Experts of a small language model.
Training: 539M tokens, 4110 steps.
Below are experts of layer 4 (counted from 0) of a mixture-of-experts language model. Rows are named up (a neuron's input weights, with its number), down (a neuron's output weights, with its number) and show model dimensions 0-111. Each number is 128 + 24 x the weight over its row's rms, rounded and kept within 0 to 255. Numbers have three digits each.
Before each expert's rows: a language model's description of what the expert responds to; "comes before" lists some tokens at least twice as common just after its tokens as in all text. This comes from a sample of Wikipedia text that the model never trained on. Tokens count by the router's weight.

# expert 18
Description: Final pieces of surnames, often Germanic or Slavic, in rosters and tennis or sports tables, like -ić, -berg, -burg, Aschoff, Petzschner.
comes before: ",", " |", " (", "\n", "i", "en"
up0:119117113162143131128121115116089118115082130092100123106112120119161157137139141111157117147153141125109111131186145108140107142118108096114133141120119082165129118137124116170129133120109171121100140177116110116134114145131108130155107145139117145131129153134156145103068139139106149124082115162115144161130148120122145143158157131121
down0:142059120135148093127119146111153130120116172143123123119162135112076175103105172146120145123155119129143136109137129132128108195100113097140090107090070156102131133108131135146113108144115118118126141144140157092162125087123131123146156121109125109112115124128149128065119128090102122126152145159144151138120157095103156106111136110120
up1:108130129167151128113097094131115141166165101103139126140110119114113161148143093086086153138107128137151072158081154122114115142111138131176146114085119128134126157120120162122107166148099113108139152146138123112148111156157113116113136153145126163133160097140165167128148146098120144156154143126110121168088133101123118069149154082110
down1:097100149149118115119138170105163108162156145139133237134158142127145142101171100102088147106099175144095182159113157096161140067109118084123116103131107102156153171102090129133136105145143135131133127127117121137166110146114135118098095155108117150118122083134155154134141130115131117135126109137128150096123085132149096131168164059134
up2:109152144082105113118127098081178122168111142143145157164101101147129120119129134157095140107106128128141179106173152134146155123100093152122122115108135154164123104145148112159177128146105130148125172118161164127116129115160124108171143102129135101084124148167145119147101139156105124104107184090132137109114138112130139080136119145079
down2:112104133123124147109123095151110141090156132145137134112141140103120104111149146145101105099089131134136125140145097146106084173133104149145103119142121128126122118090155133118128133132097165116202184138147095081108101124166127125101125130187083111139094142146147137158084102106162167151149100105124141158100167134166128089143099114124
up3:088132116116106067135164137169120155167118129169130090167124097118141103152133127085137120130147102122119108082116120106071136107127141091130190110152132142201141067125105145113124143121134155150150111112140129129129101110108144143127142076113147125143112184069142115152096115088138122107137157145089158155171116070147125146132135130099
down3:155156119121070177109101089092171094123102150107148142127151144129120120119115106109172118133126115084129124123116105096104123109145097080118140149128103146089146142180140134138061113127171122133135120136096150133110111124109160137156113147133112116150137111135070136082166172092109140145115121083125122105111168105139140124147135126115
up4:135127139136160110116097127139065178106120111150125078135121119127143149120096125140156180148162129119120113153110152139140102101125102146048149116118103134214123143124109138106128143123146069074117107147178107150145131123110144101130116116089126112136122086110150136145097099080099131138157127147155092114163140135106146147134152112129
down4:113099112104099140118114131124102122131146110119121130115155094130133100137157153149142113091130135111144175138117100159091140115105118141148132106139086171094118098094111139130097171112115106113127132132158119176152163113168138132152111170138165119089126147113129152136145144095124162145117120116121160119086148105168131162122108084144
up5:119086111108154121119157064098120067113138103164160118145097146155098129123175084159149153129138139147140148129149150131160169088115094183135135096135101133138094126139075111116107108133159109160121118128163144101115146175145151093172134114119147125117134154123133132119183128112126138166170166119113121099150137193109139141150088088125
down5:142142127133114169076138135107146127118151146169128151129107109098122141139136155114129158119110118120145090123143125152132043136116107104139125153149177144119106099114121099154091133105108162127147170119130127159140149133135154137102143114154075142158128106099128124118130148114090078173130140129174132100082138101151163114132119050121
up6:142076151130155165135117107081088128099134134092124115147133076105081182107131167150130124125138071114144124115158118118156131117181151116126121088172154138120160099129121148176133116153138165142148159110126120144122136125102115092102140142124107109155096131129088131135093141116152112158149177119139188076153128114125112139118120135094
down6:120120149136084151089155131136182127095124127108128184133112132132151100159138105113118123140161123139143153121165166121151148134179111169102150126082103145116116156147123118151143138108085142157128083151104111174082140165135130105110068141155148112105130117108120105113108124155195156074120082127115139111134141165106127164176181131140
up7:127156153140117137118147119155120138120165122157086073151159119102154099110131130132175102154128137132124155130125142091124114123128108123109217109128115109110092136129116107127128131165138122116103130135151124144125159099083162122127103080092097115055143163124159122120103132114138110139127111046142108116172128153117120137094103131147
down7:154127148126130185103168117136128136131142097087096165146178130128134166136107191117138129131098176105132119150142122118141125152159092111113145104156087126107145148131092114105149095086117113145122119111106128120100154156102114072109092153110109114101085117110134093129131129170179150109125058155122157099134145127139138141093147144144
up8:148111131129104112124137123138105130151152133178143113148131151111135107116119116138133080133083129092128151176127153166115105104169106152160111094134104147129105080130132159173106120127105165135104145112106182126122107177097120141156113115114123138136126096172120193120153162154133167138148118100144103147103070129156113121108121125109
down8:121108111109111076108173136157117165093125113131165133138162142126089077138135175149115106135114133144131122122106126125136075161158143153127103134059118114114114159146124092175140125122116144119117140135146165099158077137129133128178119129077110136113185143143153141173074070136133122156115101111086113151102107127158147094140104131174

# expert 4
Description: Agent and role nouns or their final suffix pieces after a/his, such as dictator, violist, coach, member, father, director.
comes before: " of", ",", " and", ".", " for", " in"
up0:106125120153082129097145110162157121136173172126163150140086121157134128126106116135193132105132134147082163141084127082119143120121121189118195136144113144173117118162105119104115134163116135161119112154147108135135117145096099139145132141104124160115126096129115109128137093157162145138134098101105089143114091121150113116129108106090
down0:133157101098084128104129120126128151109128117115102150138153136081121148118115116092126136150127142115099105132170123154108159154128107114117122126149097135160131122093162140094130167140148141105117118151121152128162122174137160160144136097136144188142129169169146136159144126115135199122144140098125113113125087134129139132071118112129
up1:125193104108132156134136152144114137104128152128098140147137109128115133129117129127154073138108112122136086121120125149163149096131108135126155063118150083142087136132136112095138158087131097137097195140150171173107123123152086134106136123142159137140114189126148113102129147133121083157061128139100116123129165156090119113157104104156
down1:107146144117106148129156160120105088077149107137120218143187108116143118094078131162183118111138098089133137074134133148124156147095106104105104115109136108138170122113075129141156107086143082129136126139121115140135137127075122150111138146115118157131127118113133078115132138148108147106169120150134073121131116115177143099101132142127
up2:119146120110118123154152136112091135118129115117071124119140132154112126110119157137142116154162130102149123127084129156164167108095120092132123115136090125121143129096114106117151128161157157172155137116086127125119099082145133131114130134116157107083142139089112137107087138140133154109146156086142135146100146181105102156125141146133
down2:108148077160090136151079111135174158183097132122137082112145140121156139138142113164124149114130138148102087125151128131118123147132135133139113093138161130109131128111171122168157151138144143155154135105124101131172082156090119128130104125171106103110130142101097144114160112117130124149174108136117146110095098124111176110140092095129
up3:171152145135114127058158120111147159138146158139176122131142163180089098131134177096101136130131153137117149118119101133150133139140133185116122139112132130122098129110169145124132170110144136144119134129125113142104093128170151136161112108124102140137147080120079152134155149134112136137104132087151133141108110101167107146162105130126
down3:074123107130132080089139107114138144110160163138107109096111095113138071110136156117118127138151150141107106144122136119153099124151135135077130131140112175131148129108151142184084140170095073088101069160146131120157145146167144105099142129151157106165158149115125148155127165123139126132103138126139132101102121166143115112095100141126
up4:133137119116153183129114138162143131154131152131149134134127135120109155135141119134090148118141172129093137149153132119101128119124186085127132117171125118123135114136101150154117163138114118119154092126105158087117127119108137072118118093159108144087160114101115204107164107117091132171134140140151115150159082115133123081197119135092
down4:100115130130127147146128068111142116086159114108154136164106086161175100142129180127097110116138140136106147147098112101139158108110098146108144112140095173129144147130097113120097107090122134145151128136074117162117137118129154105104138146102134124115132134082078113138118132126107133148114104113106120121123121128111160164143136147145
up5:118141113139121135083112113157142124156141158127122123157140124147157118110093165137057106139108151083137146128127102155087120141137132122115158113091099131087122120134204120120186128135153128106115159105136114122151086156131135076153130098121143102107120156122116188145093141111135138169114158134153122128112117121066137115100152124146
down5:131137094164128145101123144120107123148120143136128098132131110122117107136140150132122146123121136078127140131154132139129077180136116086092105119128099144126105126153174130131161142141130154133112153131147118128154147145102093127131103126079126142132151104137107163158156183105137106118143132101079101120112117142106142106155164093174
up6:121104134147098108123188117107112115079099130150075172116128123135094118136139097084141123120128159161147130154113120141108119095126125137162114151116106150169130085158128157099148130150121165117147094159132082136158154149097152122129134093120121122088115093147106108128137082139122128143132140158122135167148138132144084116126114146089
down6:073139146083138145150103118155097128158095097105085160108110126123140123111140152116116168148104157147142097101110171156086100119133132107130111088158074107168126131089163136098163122137100150131093106110158118133091092119138126137158106094118105142121116114115158082142083141156114146106102124157131090086122129112129082112136146135133
up7:097120107118166160128113102136139159144107121156141104095103144174080136135129134130150115097081093120135100136113163144164138094175143149187108092128144145148142148120175122144111117108142122135135141089147083129101106092153153099148109131127104128127160095097082157126102144136114121147137138152151110078145150124124139136158096113117
down7:114094174095145151122125136139110153132127092124116128120169115118100092121099102153130112111145136147139136120141164113124141114102122119152167138112150121089142111133181125124124135113151137124109160104078111171115116115100136147137166100156102130099149061154168065084152076123109090118144115090178109098125151119128118146126091110104
up8:137090117121110182101131129149106125162105070100139182105146104114092161092129112120133097159116133127167129130102126110140150085142129144123113095140121080183101169154147116103119102117146090152111137125158067144119117085129142126137162119116149107122129150159107103055138152120158136171113100165102143097127122164124158114100155128114
down8:139123168126131179158141146144115156114100062139127144135179104138131128147124138121134130118163115103142126124103155120138153131105119125163083143155099113154155124119166112135123109113084113109113114130121111157119124158101094119132161141085095116159117087134192050102095134142141101108125152088126118107102127151138096113132093117123

# expert 3
Description: Common nouns after a determiner, mostly time and period words like season, time, century, War, and part, end, branch.
comes before: " of", ",", ".", " in", ".\n\n", " to"
up0:125113105106122138101159131120114146128138139124157112118129109157101135127162116104091093123121158118121106170141095158117143131080105118159146097131099115143122135103116113144120106187171114170159123131104143090111160186148121151158167118118122152148168150133108135159089148111122152122131144135168112145146090109120116167135117135102
down0:118134074130140123087106139100114144136140177122088169183148119094156117131137148122191085146137177151116139170139126133125102117100138110157088137108118124119137129143139104120119162139165124120096124149113136096124138136137152113136148128160115173121153100152132162128103169120129124140122148124070142127104140158127107156134130125151
up1:128122174117139183072107119160126129101121145119085143139156154153134165142109168140088140120129117183148107125184160102136107140155151103155107115124131091120110119093116076150130139120128164176135118124133086071125122125108179096139100147186136123114102109107128133126134119105177093063123113184131123107139121129154126129139130131116
down1:152134123149121135147156099120145095130156101153099145119108140107124148137123138113159147118124118112106068118152133113116139135092134136107077147159123118125116166119111078103107182170127084151162119103118126157121132169140097134122168148141140139109090093095198123133144143142117127134130153126117096131107132133106109133124139135098
up2:129111149134126102068157119116129095149134118119124101103100079158127137143109098118138137117100146117078146171118127095115138132151135146145162163119142096147126149126097114157135126099122156124109112136102134127159140152135110129100120142161126081128154155131153108153116163089121078134121141122149170077105107150130106160149135107178
down2:143155130142129133149121151133149112132154167144127087133116119137111149074126103127115114134112173163146119117107168161120114143153147111158114102140134092132124135099120138171123139118150161118157184113162119104160145115138151093131091090123085111098098121122102135101167165157134088134133108135110173142143105135106177131101151113092
up3:114116135110128135152095101143137134176108109161121128165136092118136121120134131150107116137122139131153152130092156127125121128106111139139135152113104119095123113112121132126164111127106156140119109126149132136150116119137093127112106118141152116117130113150120123147144124127150139159159072132119126095144059107157117097165142172141
down3:131122150110144128143109116159161143115171144101114164140132126121148139075136102171131156111135118134108105151116146104137164134116117186112102114103114159134126139127138116140131134109125115176122104070130170157082168121084112094132100143160142122182133095141143126121171120194123106115133115117136138126126101097152105107169113139112
up4:098115161104145113140119106131120145102148187130156165121103129073167123136107118100131123139128133144185089134128145142142152139188115124119145122137122138153123155099168137137147100160135173154146123160119158096132124134114161099125134117106131140127113115154137114121128125123102139146130113122153146138137118125084163089157081154126
down4:105143124097135169128140110117132090121094146104090182072117090112119143110129143122120159150107161129150156118150171144143135173145158171143161130179120141075167129133129162147165114133157113124118125128126092149103120171083116132138126120125144151112082117121132126121096103151139176122114136133141113074145147150115161128122112141109
up5:170108089119084127109140148095111135149112178156126136074141155090089141128144129132108165129117143098147153159110100117105098124128120111113099133135111155116138112086150113152075141112086167113126097109133139141100131093135109114131073165068168162096105126196144135138087128114101116147120131144121118105102141126139160124115134106144
down5:114160106138096105130039133133180123110134170124165156155154157148129079146136096165111177163114164093150150109111117156148114117133096115134121140135129146137166128121130113144136154120144123140159149173158102117146093095135120120077075141121128108151101109134123141123109120108141155130098105141121108090144160120116133084129145118123
up6:099111129132114128115114150126158118146137083108112154122152154101128148121107153101182150153089094179111120145161141116120142166089129154086146124109128099094126153075093149126130138130139126123124112151083128127137124131093147102117116110118132103131103104107119112171132113148152147150132083178123143135113143094094131181151134136110
down6:116134119133122108172098130123123150127145121124116145100113107112123143115123127110146175140123129118147130102095089054153115107109121181116125090118128131096086107126120087104089119113150101099158132115122166104152154090131155105100110167120171127106111117130155159144096144111134153100157170117143150100127124174098088149142116099135
up7:116129123152138152117159148141149147149144127103125123135099154170070123160126129122095133151112114093161150131130099143167146123098074134128103127066098127114100136117169151141168098115136132123121179124107146110158126074159143135142123108133159128111126153160094132114116140122115099145130112128129180117098110135150172107166144136124
down7:132073082119121132120157107120067113153087113098105147119130125133102125112109095113152149102095147155150172144113112122130130149117145175163142170136117139104144121070155141149150114118171108140180124157129130111157139117110112137132128137116153097123081083085171137129102113117117138128076138142121145122180085124181151151147172135116
up8:128158138117126107161182106134146116142111119106111096186087164131103122160131158159104182150132159151148145084121140102123150141141139096112118118111111145138149131074127161128133071142146135141120117091099139108118169170123138151138142154135161103153173129166126137117103133160132123157137122148097132109159122145142103099156117125067
down8:126120136135132123129083127081202115121124118120097169121114163141145133092142138120089129078172127118133126146127140142173145120145087119164098084144161161116121108136094127101192137146191142122099127158104105131139120113093115139146121101157120093076105140118113122113145119132151159140116108159134156102098112133131162118158117145155

# expert 24
Description: Decimal points and spaces in statistics, conversions and legal citations, like .281, 1.609 km, Geo. 3. c., plus $ and +.
comes before: "1", "3", "6", "4", "5", "2"
up0:109101145097077126121088142070115137112106148134100088115107134145150126138112146160139176112114173120180108109147150134147135096201169131124138159129112110118090157158100109107100156095126150113145128143137101135104154154130106092127143150142121117078085118111139117077171130095147122151115129126121100076181089130134141126121118160126
down0:094173138092136123176153110130178126145123112150094232127143129130131093160148114111158121141152094134134104124164100102105104107162114136113123118159144116143121153144081126161132096125125128124089141105136106163152111123134142122141152148135112124100096098129083148124142158125124136128150110121101119148133128178093138129117137094119
up1:172104113094154104097091133146122106122112109096150160103143135132180105106121149166142117129119157148128155146134091144150111115091111104103137106156162148127154146145098159102124087139168134148146164157149086119124146155131108091129141145133095059114136165160169146164139130141156179143099092145100148099109129105122120091150168111108
down1:124158140124164151113151142082134110087143128159135180122070106099106083147129115083149103162122096077159117121102156171139116092152144087114124125124133126137108154131150099143123151108118138128150119130071125154125188135117100151094093135095132168143153172117156167127098167120101118137128177124130122112172126101080132135124166152104
up2:133107117120119138170155100098109098120127094110141110181134111158132128160117161140142118123140139162119174097175135129089103127124116106134123081123131125144150119119122143134150113134094143161157130143121105087132154131102138069155152111100159143126149139124129100119123174150088112129110143106114123144142117128115155105103096132117
down2:157122088077134120115122112136114122078153106142128180137114128142129184144148112129137110108127150130085105136133146153120151166141084128119148123162118142126124156172140089138109150138166181129131146151167130130124138130127116150101127123146164119148093075122094101119115130171056171154144144124156102116172182078151154123118089134082
up3:112127127105126138118151117184094101088104143080121095083105107153105137168121093131182108181096137140131168109176150102140094089112129162173112125115148120126105163078124123057131186118136158133146128156149153128130113092132146118139144153183148122110162116183096095106107115145120132149145131127125150088110144137130117120092115146091
down3:105147141127106145078092115121128139081100152101133199153132122103117115108099089098109113130118111134154116111141152121153123160131110116133155123124151120121135128098129110123146090102123126102112118131148134132131136154138130124131184151147131109124125130146108135162093138130108128152107123141103169073094175121118118099113136096068
up4:143123128108112082142101151162091121102132149180107129159074161134130150134144113151134109093152112150095102055157127147102103135129164138158113186103141126116110137124132114091123135137104152160141148085125131126133108171103099165137136099120138145120131148124129152098146152155099116160070119152146120092149114097127141142137100130101
down4:146137173115127116120107084133139161143123164161136157102111161136139146118134122096099129133093116167090117113109107139127115104134107126140142115131109129112091136155167147123172134131123146119131147129083094138150125113117142129089144161143151124078134120154108165108105134125112128093155116150139138161126096127134135133141112102167
up5:101156129099078141143117124100129129122121095132114128110106137095150170149153126129100128139148177126127140108135167126119111143133155125145102122125094127077064101147104129130125112136097107092145084126087124117197135122138139125131105114123138089111120151113154165169132087119101117092158166135145133161123121123084139112140139121130
down5:096105116153136157101167155119109104165129089137103131106152166102151093078147093114088114128121112128122148127093103164104147123145132098131092106105132116115171166128129150078126112107146120082154095144147114074120163108086089148138127095129131133151118128109145126141132089112142115157131159165130104167093113098102118108098108103150
up6:120137160118129116128180122128122115088141151160141133114113117114128152126125119069144110164163134141092154130083099156117115114128135100116145102132127128125128152129116096144090170112140106118129123154146135101087102108123142163122128150156143158128126140097117134124077124114158124153110117145142138174100148153132136134144157124114
down6:133108102137107156108099165122165179127137087151139195154149161095125115112170141096118105132151125143160123155194135070158177091129168108149111133099141141143138102078106113137155116111107120149079119105145077118109098098142127121180169132155136138169114117125095144087152092138087101104117168140161138127140096113125139153112120134163
up7:100099141083139145114120144125157143174168115141058112145133137114108162122135145086132122183145124114108132157142100114140133120120126133141139162143143112117124079142173094131131116133145138132126086155133132084142118115126128108156121117135128153127114092155143107128144113139155103131121116122140161142128122116114136138138128133130
down7:141112131092119077120136075153119120126172092113112151131149126151152131159103130148127111096158168133108145126103124124141125118153124142171122121127147173119181134129128071097085121125103139113090136136161131150117137114144150134116094121118109150123124131111081129122147142148136123121095110125120164090122121154139171116100119137157
up8:113108122122095118151134115142128109099112134127138131078088117126154129135152156151174121087119133152094119106107153105159161103087109117094119091143138123141103147104082126166118087149169169087126156188161111140137177127114158115157130143134118132118138110084123113109156109117155115123180120184107120115128122085123153132094130141105
down8:122175119152123122151129130132140111103151109131136110148137123116109129173100133084145123150099120096114093129141151120123155089102150094166118124129109138091114124157122116129135113150144124152188102136137132106111183111174119143115117107133095138109130159155114135111139102125142117161138169088147142127132136135076181128084159139161

# expert 22
Description: Subject pronouns and relative words starting a clause, such as he, it, they, that, which, who, usually before was or is.
comes before: " was", " is", " had", " of", "'s", " are"
up0:127155133143146136155140109122107120152096127152127174105092069114093088086132137159138150115113125118098145144134187246121093133098130103093109163149129125156099133133183128146127100104108140085146128132125107118096115155143125123118121148121124093138123088101120157083142144104113135126175123123173143091131139088109155111101140102120
down0:138120144155145083126176148158150150082148162101162158135107148161170082144095135133144077139132147118123111098136100174165168130152134138124133092111116148115111163137122110140131137171135138130131124152123108158121144113086098122135104068106121136112146118129129088118111117152131153134108058145121108140116117116133155128118131172115
up1:097124105081137145113124131168149126152107114087117120124087122134149129098158146140139193176119163116127133136116113148102156126140140140116118157121115099160098127109142099138149093118102128119110110186140098134119086134105121151172156130141133113124123121146120130130141133105080135206065114115147159129119103127111136135109115124111
down1:105126121146144134138117125157109122157132074110141139098071143175101115115176087146101121122131178144133103166117152147120125140162134119115134127170095162146122097126158126112139124128118103069153132141110127179126103140121105130113171134170109115144109140119139114115152154089163109125145156127181105162113122102142137150138176111099
up2:101123172126142111107136106154113135120124170160116148145151148132121165104128085135153113152093080141116134140141121169137134146094131101095158088114080128136147123125152113136104138135153124135131130147138175114133120158121073164106158144138137155097125137151149172118129121104157161129112122092136097128140125092146103133160129137101
down2:054146100115122117126126141125112166154088125153104109142186123172160166104116120092142125145121147161146131138131135089143141103145126112156097080090137137129128124137163135118143119106139116157146161111135147109143166107087165185132099143118162148156114135187149201115124148134152125145139106114124126099150122145107111128089118114169
up3:144150114120138113101139118148105153126152166175139156150155137138132080115104103120118090150131132131150112198091161129141128132145120099122162122109092164153127148135136075111145137147124141106114166198152163148123110113149114141113130090134162119113099135130084098104142172140115142130117122136108107157135134139162152157121118150167
down3:125144155185098157125168090126161122148132114103143131122121132139106121133127150152152130164115084173130124157144107128137137148145148157095112133122111127141180116114115160136137111119128155118122126097105099099119195110128140122212126184102127092127165158124111126053126059098125143114123150111092138128144130140088133114144128126164
up4:166113135094147132166156097085119104127148164166110128170084172103110117160148130133161134156105118129148142080107145144161149098107131113094108197140159092127126117104115164087112159142113164151096144168113111165098134132062125133130118145113149156130141097161139110112103150108079134120185122154155119114132172076137119139117131089110
down4:130134101148128127148104151147140130108146163159109129138141092149123119172098133113120107183111146138069157083119157119130102141145126113154132152158117149146097143121155124145133092166122136108114149135175123148122117126169135107148093063124134132146103124107106077130147106091128140144136160146104144159149114143125126130087115107145
up5:103141097149098091108116145168164146114084204107106122124114117132134128103149131106135124146116115112131136187137118167146131138155092089092115116122142153100102109121105129148126136131112141084043138121127123150088100137167142143118123107121147173109138122149058136101096132078106097128102151127173086140084151089101150158130117143104
down5:092108168100145149107123116187097145083122121145173125123126129122131128158117136136143112117123089114131173158137156123171142143132123177117125132168119130085117125115105115115108107157134134085163140152154095138090148144105136098135145128114112080092089109116147145163152119111102106092133137143109160129104111126140107148127162167147
up6:179107116112097142124113106118144123124167115169150101176112125156122102113126074110111131168128122151066088148112145113115153118096085103105147094109159144136139124132106144107137134150111182150144118173137129124138111087117103071101099113126131114157121115142110116106125118111135158091125164090133079164096152156113121100117124139141
down6:147141159154084139145098120084127165142115125118148189121112140092129094109165089140135107161131139150100113135117133115121127105108107163136122126133137118112126076112127101125131137122116145105133107124124128152132138139153109116114156103152133100099159184120139084086132125130160184116112086129129112126117152111133120178106174069129
up7:107130105156118127112097117106134165126101119103154119132111153171128130120103136111159153129151122136090104091116153087133124116141128125130105128094082138136119124139094076143146120184156135127134121160155149148219131135124113135132132113139121151112162146146101098123089163114072121136115122155144103151121098164099115144096110142117
down7:164167118132121119131139153128158128127122129092172104144149141153133155104162140164089137137108109141153151149122112106134147105137100066126129152127123109133182120141117136126147156149090175109122114124128114149127106119157169104110152119167125085164087124182124120125106114137147106131124145145126128115098131093117127148137109090165
up8:147142096100126111167152146129149125135077155148162133168149106116087160187126139124131160162098097158142128147116121104116151084098129140129145111142168125136127124148153084106114096163155151134129148122084167118116114127135128156134107132126104160175162125163142100117111137138138161134141151115130119140143125143117101141157115106124
down8:124164131129136140107134120072097115110128107131104157133147124093117148120098131062110101116115149142177171124097123163127145144138106161170119152097146141147158177136166111164117156132141116136113089137095145116136110088164120167101134140143123126152047142164156129145108130131125126171117131134131131111126124141173198139084147093131

# expert 11
Description: Bare space tokens placed just before a number, mostly in tables and after phrases like "period up to" or "p.".
comes before: "1", "2", "3", "4", "5", "0"
up0:113175108128159159172146129144170103118148171145165117126129158097111112145157144111130131158129108130046142158137093116107138124102143149115143121154115104090133098127143148133168144114123125161150107150099145136152118119122087129156097088124134137088143141117140130142109178112109166106122117078147164140107121092114129127149098145084
down0:122109169163153118152131134184139090097136108122118141085125143134108106122102138119141125157110197100122140128138092118129101119116129061112122154109120110126099115156112137139085147119121119093122126139105111120121173074150145163186131156124130143116090151115106118114113129135134160117117142119086138151131098113130122155121144134106
up1:123124151095094128139137165095138127124142120112111107178114077102166118106091097123093129122141110120165123155120161114171137102112095123143172173098150119142118114088125117147118126168135136111111094112147122132088082136105129103134175137115119083144118116136124122179127113112160143149129117118114143154181138145102150146134190125124
down1:068161150126107150159159119118095119139121138100084175125140187094136174130115130108079122133091125151123153131125125134150151163141111098134125133132110191118165151114102140127134093137107109127157115139152082145137109118122147116098152128150105135097126110097131152122144141133133108117143134135172118116122152137113168138124102091148
up2:120105126039116120101171115144166156109127120112121136068131126158145141087152137135105138153132147093127153103149082114103149124161131142124103063142119159176115144140119109107116149091157129105110130126131119138135124128103111118139121104089092117097144123116097131108148150110127137121163148091118124098126106142129133154105141125105
down2:147116110146160133137118126160136187086127142129114140100125146109096111115122124124099118145127099183116127112126080139090134122141138165149167145096140116161128112132149086100136144138154143132105105114122094126157122153147155127123138133168132121148155117105101142100142082151131142140159088114161108115128120154140137123153115138141
up3:122097127128167167098107128111110094169114178152130139133147123160120100121066160155165117126136145101105129101125126143094111167110117148091148088125154150140139112134127163154136123129154084149105071135137111122201132134114159123123110123115122142110133147143113125100157151119160149105109105109125131138138113121132173149130150107108
down3:162120136121146149134190141149150125129129173128112149095143163103124109111194160098099131112103146101112121134105181197128118120165141119129140111135167156105105120150151193150138122148155128123085135105121090149136123107147137139101116118127131092161159107136118113116106134082097076097115154118169119128133141130130125109127142112178
up4:083107171127113086108133137168090101129108142143128138089175149116157125121154112121121130137156099118110128096138121147130163087114125113147129078084116121155114123143136109140120151124110133092102169127143167101117100138160137083147122138114153121146138116108099156129116122106125147150136121130117128134125120139152086131126143125105
down4:094129169136116133120140104120131114124092112140165143185131124135160107136139111152100123121104128153173095110142141131151091109105144153134127109142157170160127133083146152173120120122134117131130150159122149159133119095155137134129141116143119118096146131160154138167139151156142136097155103117111146107119100144112120138103099107141
up5:125135102101189151157097158130143126122104154116107141152138144094073170110107137099112144117111140074127072142139132130090143130118115127150104118119112133145074112168162169099123142096104117115113113116111151179134098132138116099119108103162154141126174125117146127133116115121118115121121112134138104136123141157102140123117134128128
down5:139143166127150146108150118124123073124138091142122150126139150125167112179132124144138138130129133165151150087126146171112160144145134124115134126112138138102106158125119199144140111158103118124124128130098075140099130125118127130105127126152152159145108149124158136120076145113129107152103091164128081129133142098106110167123113097118
up6:168152141123134128115125130094119110154155130140131111132090149179172107121106118112127129152112097091125152085136131134106085138113139134071108150156095142144124143113134123059123136127101120161151114111094140118100133112119123153121130113155195116139135115127201127124109151126104128127115107147123142146125115161124110137124147130078
down6:145116087091110117066115132157119118133096105143171178172104117126153149101167114171132117120127118117145122165164132121083123114153114166134120128129133136117115095097156099109098173199121123124101144104126125122110102099142141190142140113133129130133155115145133117122116140133123111125097097108129126103096127111119106157099113106102
up7:128139119150132133108141153151112133117134129099154129136113187116075128126114148136102147138143117091127129178148139128150127119129113128092071115101132099107137141098117093104112136092148188153131125134099127155164105129124131102125147057166156127126145120153098149148098155112122125130121108142133149129168157114156122137124131146164
down7:143110127135104137121102155121109122113119096140141162130118112105142157116089139151125131150139108125108096145108120096137131146094086114111121126145148124150141111092194144092137111116136150116136114142150154130084140129131072092087143130123130133082093157123097165095123124085082160129130167130172110140108103145144088148073154080086
up8:165151120132143137112139138131175143060117131150128081133102125122139095120083085147134142134116107097178139133083089128139107122119111076140114136178100118118099130070144143121171120138139142123123181074127141147100141133109127132120124097125115135131150149140159131157106123124138145090153108123109136127100164135139121113170148139111
down8:092099150137178162091167090106144115121135102149143231139113155121145155107141174128145104137097132165113130122117100145107119139141106114158146108131144168091153151126102127125158114119128126104146147115136102084095108104140137152113122153129130133161131077120137132128138128159107117132119096117171125169144126139158163116105120052157